Weights of a small mixture-of-experts language model, trained from scratch on English Wikipedia.
Size: 11 layers, width 224, 34.9M parameters.
Experts: 96 squared ReLU neurons an expert, 6 picks a token, a softmax router, a shared expert of 128 neurons.
Training: a variant of SOAP for the experts, 281M tokens, 8573 steps.
Below are experts of layer 3 (counted from 0) of a mixture-of-experts language model. Rows are named router (the router's row for the expert), up (a neuron's input weights, with its number), down (a neuron's output weights, with its number) and show model dimensions 0-223. Each number is 500 + 25 x the weight over its row's rms, rounded and kept within 0 to 999. Numbers have three digits each.
Before each expert's rows: a language model's description of what the expert responds to; "comes after" lists some tokens at least twice as common just before its tokens as in all text. This comes from a sample of Wikipedia text that the model never trained on. Tokens count by the router's weight.

# expert 37
It responds to: Inner syllable pieces following an initial consonant piece, such as f-ost-ering, F-ass-i, P-ost-season, f-ram-ework, diver-sified.
comes after: " F", " f", " P", " V", " v", "F"
router:501469491524500503495490494528487511494436507486506504448488484530500525513487487493527491490406512507464499530506512495517610518515495476529481511492517511471515497478494473476496483519523519498492529501484522495524515487487510487491476486492517511504479519514531526516510464516541504486554495498517489492524458522485511466515495480508504507495488520503497516492491494602493483501441521513491503499488488511519510524500512489503468483501452496509498498548546472485510502500480519490459494472513470508516498502477489478463503572491557525506502504517513535452490470558516463490487483515493497517484543482489490422478500468529506496492471541506519490505528500578499505517504
up0:471472505501485539485528493532493493527489530487480520510506467527501511507511520482525480470508517490462532509550482523523512527529480525503512510484551481506534510475449480475492536491458494513458526492472475476500507485486500501526502463468490505474455532530530487493506548453525514472509480528545472527516501506529502515516504572532503509529458481500488538506473520490511511485491526507494501491503477520505480490528484459464527514500470478546509496472519476515478444496460481499475501451482527532498452528509510511414493499524516493505498484504461566519522517513511519529463537499556470506492487522512509502470505463469477501522478527490509526528548498537500508449503
down0:460530520513476490517488530497547514477491496479529507493508504496508438519494499506496494503460513516533545522473513489550479485535468508501482511537490533501446512515517515475508499526570490490537484478506540483529516498486505484474462431516495509528533513497492513475539495475489478469498546523543506490499476530505480517536486514517534494473503494537467451515546517480505496507529506499514506500528477520523490499539499483482506499507520501529491493535501463488509497549489473485483529485474515459518470502497506521543512488490525505559494547529475507471481520451516451497487523482449489498469464480495527452476506481521522481507486496488534484526463468527492487557579

# expert 48
It responds to: Ending pieces of words and proper nouns such as es, is, ia, ater, as in Veles, heresy, Lithuania, Greater Seattle.
comes after: " the", " Al", " Mar", " Val", " Am", " a"
router:521527516489522509551509502433519480509431506483517500508506504517516564517537501556502489523496514517472508526451560492499505513507519392476529459498500525526498492495507526516496486492522516466521484562488577533480503530505503513501485488525535499506506505495571442533481480479494495487478443518492494521525490531467471543471493579521506518510524498488463485500547495512549512512464521507498489516500461535516495489506493514473520496528493493509511483489490496486481494506511504509482545487497501516504516494497514508508486514508560508506518487510493482528489495495499512487541483467503502495506509490502504526514491489502479515507478456515445472454532501484510492507497
up1:529502480524467516509533516491484481501484487525522508518506506504518498486483489503491480530529528509504511525489513475536514531507468489523460511492496476464458439508521511510433539538541522492497485491488556484485496526484505538530479476514490478497520486471441504509465516547531493499502508485530532530514499464471517508441491505548491481495524504481505503483478498476517498526533487492555538507506529500447537480468515525490485508489499519495497507508474462524490532524504495518474489499447496505499516516499526516518532562502541508484494484552500465501543512489520442511493514468494494597516475485499514534506504462554464482484494465494466495485518448466502532495498
down1:474499481491539489518487536490532526522508518485520439501511487493505474512547534522495503485516485514487538455570461516482547492516499504488543476468534534504508525527521534525506495497510486507468487542530513486465511500490498491492526487511550504534524508524536510476481483491486520475519537546488499510494523516489480485503437491469537462503510472528525452507488487526528528524502541523469464501489529488525465509536510506537495471479516464438476524566555484504473491455539495513517510471509487484531517484467511495492524485470530486494500484534465532534522493515512485484517504513485486495501472511511541482490512497516576501497518537480521480528475543520525511524515

# expert 1
It responds to: Ordinal endings after digits and rank words in tables and dates, such as th in 14th century, 33d, third, fourth, Bronze.
comes after: " |", " 3", " 2", " a", " 1", " 4"
router:500483497508516490486503505439474503482480505549527492414498517527526456497514495457518504617461511500517536493490491494524491500510504518519409529512504486519509489555483476473483493533506525505485503471519476495537490529443507513493551473493495497500486507496531537546520489483506476518533470524487497488506469506515436537505497466512493498551534480490472493496526474501476506530479515509509488504492500480495522509494519530486505529494517532497519506500523449485527510490479491490497495492551480523491505507491456509499508488485569547503515490504578485538515485520501527486543496493510488492481548516483499530508504496481503495512522497497528483488487471489513520480513
up0:544464508495453531492498504492477500492502505530513501511518441502490535541539504481504478525477497493525486531510502547474487506542478505498519468530440507472465495488462571474457500492518546495501479488517512471498501533496527496523459481528476530497459488526507490566445503471506520487533501489530488496470492468523494540487550511497464488444492526466523522524540456493530502487537502489477504531508506535462500519451514493500481487479520487487512511483514503518469526503461490516515510465490522517515544524426493497519477528477529520528518466505522529490535489522492506480499505485487507496521512473465494506508519490475461527502441513505497536533477472478514504514546
down0:481526490479513538498508513491519544495537489509524547504456481513485521524475520528465479462503498445490461484524510498490544472471536481525492569530548517518528544479472470500518476447484508486522489516479492561458492497516466513462524494487525455492479483517498509479546492486447488526506558502503500497445497521526562481541490501513468542497499481510467487500460535501468503517546522477502448490507442506501479507493471493501481480521526526536473467507515519489491509489476520511495513476525473505492480461537510479485525497512485461504460525454489481539503501477495508513458501525507503523492522499481508529437499508519536525490516515513505508495497532497486506528484

# expert 50
It responds to: Syllable pieces inside words and names, often after a C or c, e.g. dec-l-ares, c-um laude, Poc-on-o.
comes after: " C", " c", "C", "c", " G", " P"
router:477495500505500498505506518518510497505530503508512505477531455510483468509474497523485506415531485499504522469501466501495537484512501463527546483488502498471503505502490514494485490519503457476496558470515424494531525399503505427499528500499529501486452525509511497473506495490503514457528477518504505487530440497537558427479506452496503491494465494484527482495479517574470497487471485530491488487507523477496504490519493501510517492469511487484467523508562499488451499491470495496499495520525466492474486515505488501494498455487500512499518458502476490503495502498499514526498514503499473524498562461504491418495492498495476513501499543488508496509506545496470493512504
up0:450496492487503500511517470495543453496483490481469537484497497505517519503468475478486460519497476484524535478450500450531515484521498454496499514512526492508504498481490526521470486491517515493507525548539454497497471494530489467511488506484492532516505463496501521508496474454497450493490458491494492449495473511513530468490455501485528480446498508497453529524518507497468454497470487564513496509541478478501481483485496509508517475446504444543528476449487468493553490482506534479512473507510484459463497488481506508518476492484530514510520507534524453470508489550485516498561486485481475483496479526512458469486555518531472538482525512475524523486487467496472476499534
down0:515506490501494501477487542500498544494510499467521472499505509485516472496512484474463485487492474504471472496498528524481512501504485504495495519477530486480469487487487496510516521479516485473482512486492525499468532483487506513483520581473504546474489514490522512539467526504504528496516488516466528549536508485499493524522580525555519501492522512519554542522519533483557500442509520515536459488471517529489505522503467542564506492524457510492484511510493520547486456491471462459489443485462486493488495526489512518525497490507479510503509459449523502538514494445550509490512519465482496514497494500482475557506473498495487476490440448499516493500540479529518526475500